From a checkpoint of a small mixture-of-experts model trained on Wikipedia.
Experts: 256 experts in each of 8 layers, 32 SwiGLU neurons an expert, 8 picks a token, a softmax router.
Below are experts of layer 5 (counted from 0) of a mixture-of-experts language model. Rows are named router (the router's row for the expert), down (a neuron's output weights, with its number) and show model dimensions 0-95. Each number is 128 + 24 x the weight over its row's rms, rounded and kept within 0 to 255. Numbers have three digits each.
After each expert's rows: a language model's description of what the expert responds to. This comes from a sample of Wikipedia text that the model never trained on.

# expert 3
router:136130114146154126171156135120144126089106114170121124082127086157104126115137108166111181110127143165126151072124102129152122130149147094124110140125098088157138108133111094102141138110130135138078144123137148095123111128147137114139101150106138124105168100132087072130126147167165143172
down0:126078119096084125100155096151110154155088124133149125166107115082104145101118055140131135150146136136117149104142153118104157147114194134140084158155164130139104143158132163139115145152120142090138147148118145161143113101143134131149133115101112128142127151157104091103129114104136158131
down1:128143102118161141161122125129142154081191101090123120108113132104129122144150105130105110124142129154124153134151188122154139148154157185136157156128112107123139103141114146129108098120139120166146097091149197104118097142102151138136115187099127125123139135122141133084093133145146098129
It responds to: Numbers in statistics. Digit groups and number pieces in census, election and chart tables, plus opening parentheses before units, such as 57 in 57.9%, (771 ft).

# expert 32
router:124129145095140160129153142178135143125107122125102159137111156108133066148083124109132142151154150131129117126124103094106143153154156110141108146143085146170113142161085145145126099144144159084120142132124122097080121135149127148146181103126074153113098114110129178128120108124121174119
down0:104156146101142137111121171113159124173148113139064128161147121153149088119114106136143114112154148124120148060107118100115128098122104120107108117134138136136153170140126108150126169119135176144136119143098077117094141096127114139126151145103105115127169103127187129102096115100153106134
down1:159114151143166166133143140103103125107093182135114149120105131092102102125113112134111124171133117126146095138143137156114133127111080157084117141126120135125109163160105181115143127134134132152137096070153139167111129158128154143075091094147143127108120087134102131127114158141164118085
It responds to: Occupation and genre nouns. Nouns naming genre, work type or profession after nationality adjectives in opening sentences, such as film, band, opera, album, footballer.

# expert 36
router:099104102119116163158165145115158134094089107119115118129148101124120107122123116139152162131112125122125143116119130087129130152162182107144101105099092128160121106160168109105127135111128171132055164164111104131122156109161131115143161135152149147162155114123155139141159149170140100163
down0:112104138147149162083111097134109126119095129147141099146168122096108182124113150130107174118090124159152075157112123087122163085157090094110138125141107090108115138152143160146151135159126140119165137159148151107085119133094091127127124089115134144120105129138127146138119111088113100125
down1:111158147121126151085128134117119166143123109113111137196155168118137104123107099092142104139131148135147133155109135133150131090069138104097110088128125101125152138169149128126122107143108144108172105126112167143088092152089119136146151108076153155150092127116127165098134093119124148112
It responds to: Coordinate and infobox symbols. Degree signs, primes, braces and pipes in infobox coordinates, areas and scores, e.g. 84.5031192°W, km^{2}, Koffie 40'.

# expert 43
router:138093129152156185117130115112108163170153114187126125156111070086120131158087106158123145113161106118115119115129109118098143149117143072132155112137120100111134135130137137124157110113115156109154134116127151108139117127079131100114142126110114116127163174126101105165112108079100170129
down0:155118087146132141134155144112118078099179150117104131076114098132100112130137142144161159112132089133122159154118173125102162131140154116137171123125120100163100124100141161170139173119143163149078131165163129157103117170157141127138133137135112122139139118120121143111114160097166150135
down1:127140152164129150095086110172103117152153117103099134122115103142162159139133125127127118152142118094116128131136160144161122141099120120152118095177120136132106092124099178155107186100121170138139122081147154108135132152120109110095139152104119141168150171128105096087158102115109154108
It responds to: Opening parentheses after names. Opening parenthesis or bracket right after a person, place or title, introducing dates, birth names or glosses: (April 25, (née.

# expert 60
router:137099124174104098095181121182154127144123130116135108145147114148111110152103114118108096105085139115136167113146113160144089140145151146186118156120149124127143158132129149106132127140160165128123098147090126124140160145124089159136112113169092097162102149153086166119123108138150108142
down0:155096151130104136132118154101128115150159154046129140052132181103155137095140130160110123127150088116125121148152174123143129149118134095150121119094134142114147096129129134098124094143106137134128113109153105097126165122148121131107141109094127141153102180116146094113124155124144092117
down1:148099133101123129107164104109171147146156169151153092131147123143106124158125127169161124122134142096132105142122093079149127127145174139135151135086108158173102145106137139106137127146159132109133177114137150162159096128082128138139144125135088086086102112129151108153086134123103115096
It responds to: Mid-word Latinate stems. Word-internal stem pieces of common Latinate words after prefixes, e.g. er-up-tions, i-gn-ited, ab-ort-ions, al-ign-ments, ro-ut-ing.

# expert 11
router:171126124115114109099105134139138103163178164072105139117098134124144118138118157140125178115153103130105128122150119191138124100132148135139138161074148170122127096137133162088126126145114143101114112106107107130133134092136115104096111097120153125166079131167099106104104110138125122088
down0:102146109093118130127129153141154114145099169111142155131157159102134124097149121122144124107125087133150115157086159109189145129093112126139080131164123139145108114127111153126121115140091088099133100137186100129171126168142111086138133132141113097143141149118161145160109099167098136164
down1:159110108124128129131084103152135101157118182114139119184122123139134154128113118131134166144109120134102106094135130155079099144095127149139102160113145074112149155103131139121120108153121126144126135173155141113117066140150116117080135129105126092103172181133113163114111155098127134104
It responds to: Greek-Latin inner syllables. Inner word pieces of learned or classical words, often Greek-derived, such as sy-mb-ol, E-uc-lidean, The-oph-ilo, An-em-one.

# expert 50
router:118106156101132176150130160122136172156098096143120171135106141121149114091114119171157119108121108140150160107099120153164103108131137140102126142162131075143141124132159167113096111119172111150097151151076110148116160119139153159161163122121115155139145114125182113142122124116161109114
down0:098142143112134136113169150088157108102149121142110104069156105126116129120129084092129173156119115129112061095143102166148142121091148113141103136118104113127152145152133124129142149171116094140126144161175155147101153083129135110101107100157099123146137127124119166137105110168123142140
down1:131123108075093145115118145128118155114101143080115169189111109154146108113111102118157122171176136118133146146086174092149117134119148130142117111118127083102164124141185116123142118144093136083146122149155110145109096147111135160111110112096136154147105097121144130114132103136144098109
It responds to: Table header pipes. Pipe separators in table header rows and asteroid or sports tables, such as after Length, Pts, Apr, Spacewatch.

# expert 18
router:103109152167155086142133091119141152110116087154125099119107084125152127116119147164100118103126135129196118112075129103160136130099142126130106129168095084153121136171128111122142087096147117132159143146170096107147160134101134156156151154076144112101139123133128154136133136114139145143
down0:088143178123163159077140107092125114111107188148108135116140102134144156127110150139126102113148106098148115151080117162117084139124110108142109073136136101117186129148108125115123137090130119117127137108137164117131149171122087137152135137106157103150099148147153103139136120176112113136
down1:137114114127157085137149071155164133128171104085098124188114128146144092101126110146152098094141138101154135101136128114129114166108137112142142132156070121134105106144145096131138114117149104141141144146141156128135169100104127145150181100093179136103093114138130122089140126145125112127
It responds to: Digits in amounts. Digit pieces inside numbers, especially money after $, reference numbers, years and statistics, e.g. $1.75 million, 120 million, 1941.

# expert 19
router:112104112165139111096152148114135163092091131162167110151144155109113126127150151084124099092158143141166162154099128171105117144102072124131113120159161122111147129101110103171139162133114125150105125128100142161110089122140134171129102120153097160123111117138139131155152156110152091106
down0:113115134141125090166162133173115123151092156126102117150178135100105098162143154090123136138130138128179171113130117154133124138144114134125141182139124090113080089139135141117099165120081143134111151141133098101137090140136144143160137154112146128129095115071133093145107103122100136153
down1:171134127139134105154172111141102162102110153157113138141088131101121160059145122107125186122101142107087146103084152135130109097094111112131163107102110125129173131128091090100125120129125115149137078114128130125117166142121151143104146144122108108117100109111131158171126126082132139122
It responds to: Prepositions after motion verbs. Prepositions following verbs in biographical and sports narration: moved to, lost to, went on, went into, won on aggregate.

# expert 2
router:097107108179135106105150170068158164113122113131117128125091108135120157102057152167157111153169106133148141126102159124147141143104144133123121163135129133123132132119171113107144149111146107074134127146131116157149126110136115125138123130142108140129154076147180145103133170104141100135
down0:162107107186143150109145122132111154132119090119081123094147127138132115139085175135118133122104138106140138125155131139124158096092105129135106095149166084144141108120127121120125131079180151180104084144129141102118099140115116111097149098127108139126089143134122130156089150096144167161
down1:101165130120103134128158149083123101140142164136135117145124093120171121117164133132112159161115149171129152158104158136130108108129136132091149137108102162104149144132144117130138124131100099170106153121059098117107070130136139111127127119136059085150135137117163130089103132097118122111
It responds to: Prepositions and table pipes. Prepositions after verbs, especially in, on, from after died, plus pipe separators ending table cells with numbers or dates.

# expert 17
router:167099115150118171166157128139161117182129131103150145066136117163127167128134156171076125118134098090119103100147118144141109069125158130097149130109152145106137108111134107114128137131151161137121136139129142105169111162182111081108107120117157147129145141115107113119129114113119150136
down0:121101157168107158134122156153136157138143153140125109094127159146154131145134120134174167117151102135137119167118177091097124129082116120101096160126132147153149151095128132136164141120106103135166158118144144118109074125145121125123135139088117151107071100120147116091094186150139136133
down1:136126142106092165128095130164139103138122146142159117168163136106119152119147100139131111157104090125173123102144141167109150185143112109098134123129129126138165112125115145140129150141159167072169166130136116129138104103089120164138117164109127126119172172108146143125077122133123115082
It responds to: Doubled consonants, parentheses. Pieces with doubled letters (pp, tt, itt, as in Schitt's, Stuttgart, https) plus opening parentheses and brackets, often in tables or LaTeX-heavy text.

# expert 29
router:135160148075129135137088147112098116099128124114124144131156127112182138128120150126142161147112136117135134139138099084154090108124165101128127086134109150173147107177102112121133155147114161150126139107094118082094121065092139093153148116137098138139116129148153096116136110133084100104
down0:111151146087131076116135120103137129164162133126120143190166160171125119110128096129107151129144134111084100145102134125120124139140121136130111138140121096163116098127151108129112102134119125145148141111125062127082128112120116163130177121144121137118166166173144141102152068141110136087
down1:106148124169149119094166113176166099107131130122141133103130112145091137128094129074139150076120120174129134097131130152132148130132103157135111129106140132140115143063115114142098102092113119150110167127131138116077092139120120126143144076151116088123109140130108126094109160115176107138
It responds to: Possessive apostrophes. Apostrophes after nouns in possessives, especially women's, kings', hospital's, and sentence-ending periods before a new sentence.

# expert 51
router:130119154150171120147103145121095139139109080140109147160138163099134121145075139129131165154108099121124124130132135086140154117095126094126121105123134118142151106152128095174167124162096130138129138162103119145100178102106141110152162150152106162163083134157146141132108101077122105098
down0:128149139108109099125084162109146160130147086130146130182116108113085130113129133091144181141095112150131105139115178125161134092099120123143135150095115092117159118148133120159169151157109105141147154103137155158110090143132119165136122147180116127160142102142123149127135102088121102162
down1:134093108152145116076124092111140117089117160099150129174120106102089100127164166125105125137158146153162122112185133164107142170131086153112150115125123078117149132113157154140126106092139135117157131159109138127119128147147106093141105119135137062111141089136136147138123136110120156104
It responds to: Sentence-ending periods. Full stops closing a sentence in prose, often before a new paragraph or section; also conjunctions like because, while, although, though.

# expert 58
router:088088129113113097115144178161095116101120145160114111136119151146162121147101120135159147145139170127106153134135114087119121150137143107114157101143097178148102109162104116120136129118126166111132123112160122101097101119126089159186146123132107172130106157124121177186110119129130154140
down0:148196144088132099138116155091131116138145140122133126105157124066150124110131132138152085080113136117146140122172110141131148154157120125115106130148093143141099153130167086158105149162159122137110103133111094125123154140122144152134107148153142112153144122138123182177096111085099128136
down1:139111150119089148109120124167150125117110131142111110111161063118139109159104120154154137134139110138117120154140139129135145089112128201115130147128138131090077162137133136172154130132134132139127111106135178174151158157103118125109118103141103124119125135153086079108180149157125169117
It responds to: Sports and election nouns. Nouns in sports and politics, such as season, final, win, contract, touchdown, primary, district, often after first or second.

# expert 40
router:117117135164138182152124136075140156123116124121151123142142119103169139131137144114113137174160068129124109107139116100137105143136099150097127149176096158124086130151145155095124113117102108130107150158113083164097115129133103106123133135104102087136152093166139136099136169100144105096
down0:135180081160126084201123111091132152115168119146108124137117116131089147167124148128143124148125129163137111146159140172116162107155137144121147131137144110088127167104164146126130169154132141132111151142158094125145101096142138156123142098166102107137122134148106165118146139122146150174
down1:135128141154164107135085107085187154115124120155142094150120113117135193117129124107074100138114117105135120132139132109146113117140148155110165152124168163146138091097117151097123135157128144171147144116113154127149109152120140105085155097160124138130136092146104118082099149107098108101
It responds to: Table separators, punctuation. Pipe separators and colons, semicolons or commas inside tables, lists and match reports, such as asteroid tables, squad lists and goal scorers.

# expert 54
router:143105132159140119053128076098143115143149114174151133159117115105150165129120089125166132120114134140153086121101128169162146130133131088155150150109116122108134106154146082180083131136097121151140118170132135100094129111126129135103110109150166127110118100140119130108113127096147153100
down0:147113157126099090159133142083108119102132077139135185172119116098107161123108127134125123188131149151131103118103085117143141163155125157142106109159100113099111134111180132125104105164135105114148124151125149156092136120140122099117156143139080101109129161121096151118174122131126146117
down1:127090118145080150108098127109137166129136130101100094126142122070117116152142155098141100106111160148113140129109119098074095118134097117107127148148089127165124123123170120151156175152089111110149136097130133117075105150100095131166151115133122134120114153110142166149115151144144089114
It responds to: Quotes and contractions. Contraction endings and words inside quoted speech or casual writing, e.g. you'd, didn't, "If we", and words like though, but.

# expert 31
router:128156105122148145132103109099163130133135147128168128156077117128139140103144143171087113167108068113154084141102128114160129121100123107107156117106130089117117168101168101113165117136111108152162051136160134135149172164128122133146118130106148125139117157111134112122102147130103137132
down0:140114143162135132159120147089186122091138141136106118129087105164131114082140156151124125109120095152134150153142101168118104111150111093134163094159094131111088161133177139102176138093143137123150153141154141141129126130134108127133151120106130086101133132094114111168117167169119121162
down1:139121141142103146155147148133141141125166148135148157102107144138108112174115105134088131100104091171089151155120160107132190111134103080162147078119146172185152145151096141117156133115117155143125117147104125132144134107136154144166145155143148154121106173101116107127145138141123125103
It responds to: Abbreviation periods, initials. Periods after abbreviations and initials, as in St. Louis, v. California, H. A., D.C., plus capital-letter pieces within acronyms.

# expert 4
router:166129128210127106099146154102150112133172129147143129118152116126141121143119112134125129090139126158081149097119151154155167143139087099094156108128170130105121139143164102151118110124172098160112141158116139158148121126156177139101098114135139130118110133107165144127171115102151127156
down0:140108163169164123085100117117119144141088152098156112128136102109124140080134136108107117145130104128117127166115130155127100139102172171133145136131098064148136091122140127149125182138155149094140102083104152079145119109157106080127164136124098130126110144141112108132144148160113142138
down1:141149103135118117076101131126093122093110138104150112103142108145155157126138155124094138119109088141122111139063109125137120130133107145127078117129121076113148127130132157193117175136120166128099109121095141130145124085135116159091164121125136129122133128155141084118199138133118149108
It responds to: Auxiliary complements, conjunctions. Words right after to or modal verbs, mostly be, not, become, make (could not, to be), plus prepositions and concessive conjunctions like although, while.

# expert 46
router:139105109130114153121140090117133084092082129126099099110108113138110144145145107158154145125098097132161167102123121104148126171178150149107118123127123143120126142183161102081136126102105153144087166137128103140132145146116165147157141135146115095089107111124154149088163113151175122150
down0:157137145081102100096129159089070130122173139170121136116145148109154141121134154129108113117111156136080109147125176127119156113102109140083107102140135127107144103123122130123146129121116100098143125143114141123124193139117109196120107159110124089098127131105145186112129115113118119103
down1:164136122115146095132157174093112123106146128143115096147142128131119076148131118133147139146095140139108128132127110122094111133137108103095146107148111122157154140155137120069134134164096167150147150130172133112132146081079180129140113146135171139154116168147114087108144113180141093117
It responds to: Infobox field labels. Field names and closing punctuation in infobox-style lists before a colon, such as Population, Height, Coordinates, Founded, Summer (DST), No.

# expert 61
router:117146098102089184170085097161132147151170126113128084120153162140146144136099171113078148152112102143127126103143142129118086113107143131150131083103131110149146138121118141095129098122142136103147115100146118132121144072142104102133074139113159133145111085118120117134137135165098112128
down0:126116114160146122173161137114115162105140121107095103167127119120137163140149130135120118152108162171127147112146125147120119103160121119105105123161134144134107154074101138098099138139064075145127133146118130102146154132124113113111161110148113096147068126123147173194136150122117123157
down1:140098137106096137166112082140095141109146125139116137104135092108074110119109104104104117116121109124066161128103131134139156112100178145122142132115138111148121135133148126137138119161106138147118076119146122126139127124172083077098117099104144166158174162136133095108132151161087148135
It responds to: Mid-word Latinate syllables. Inner syllables of Latin-derived scientific or technical words, as in Beha-vi-or, Si-eg-e, o-vi-raptor, a-uri-culotemporal.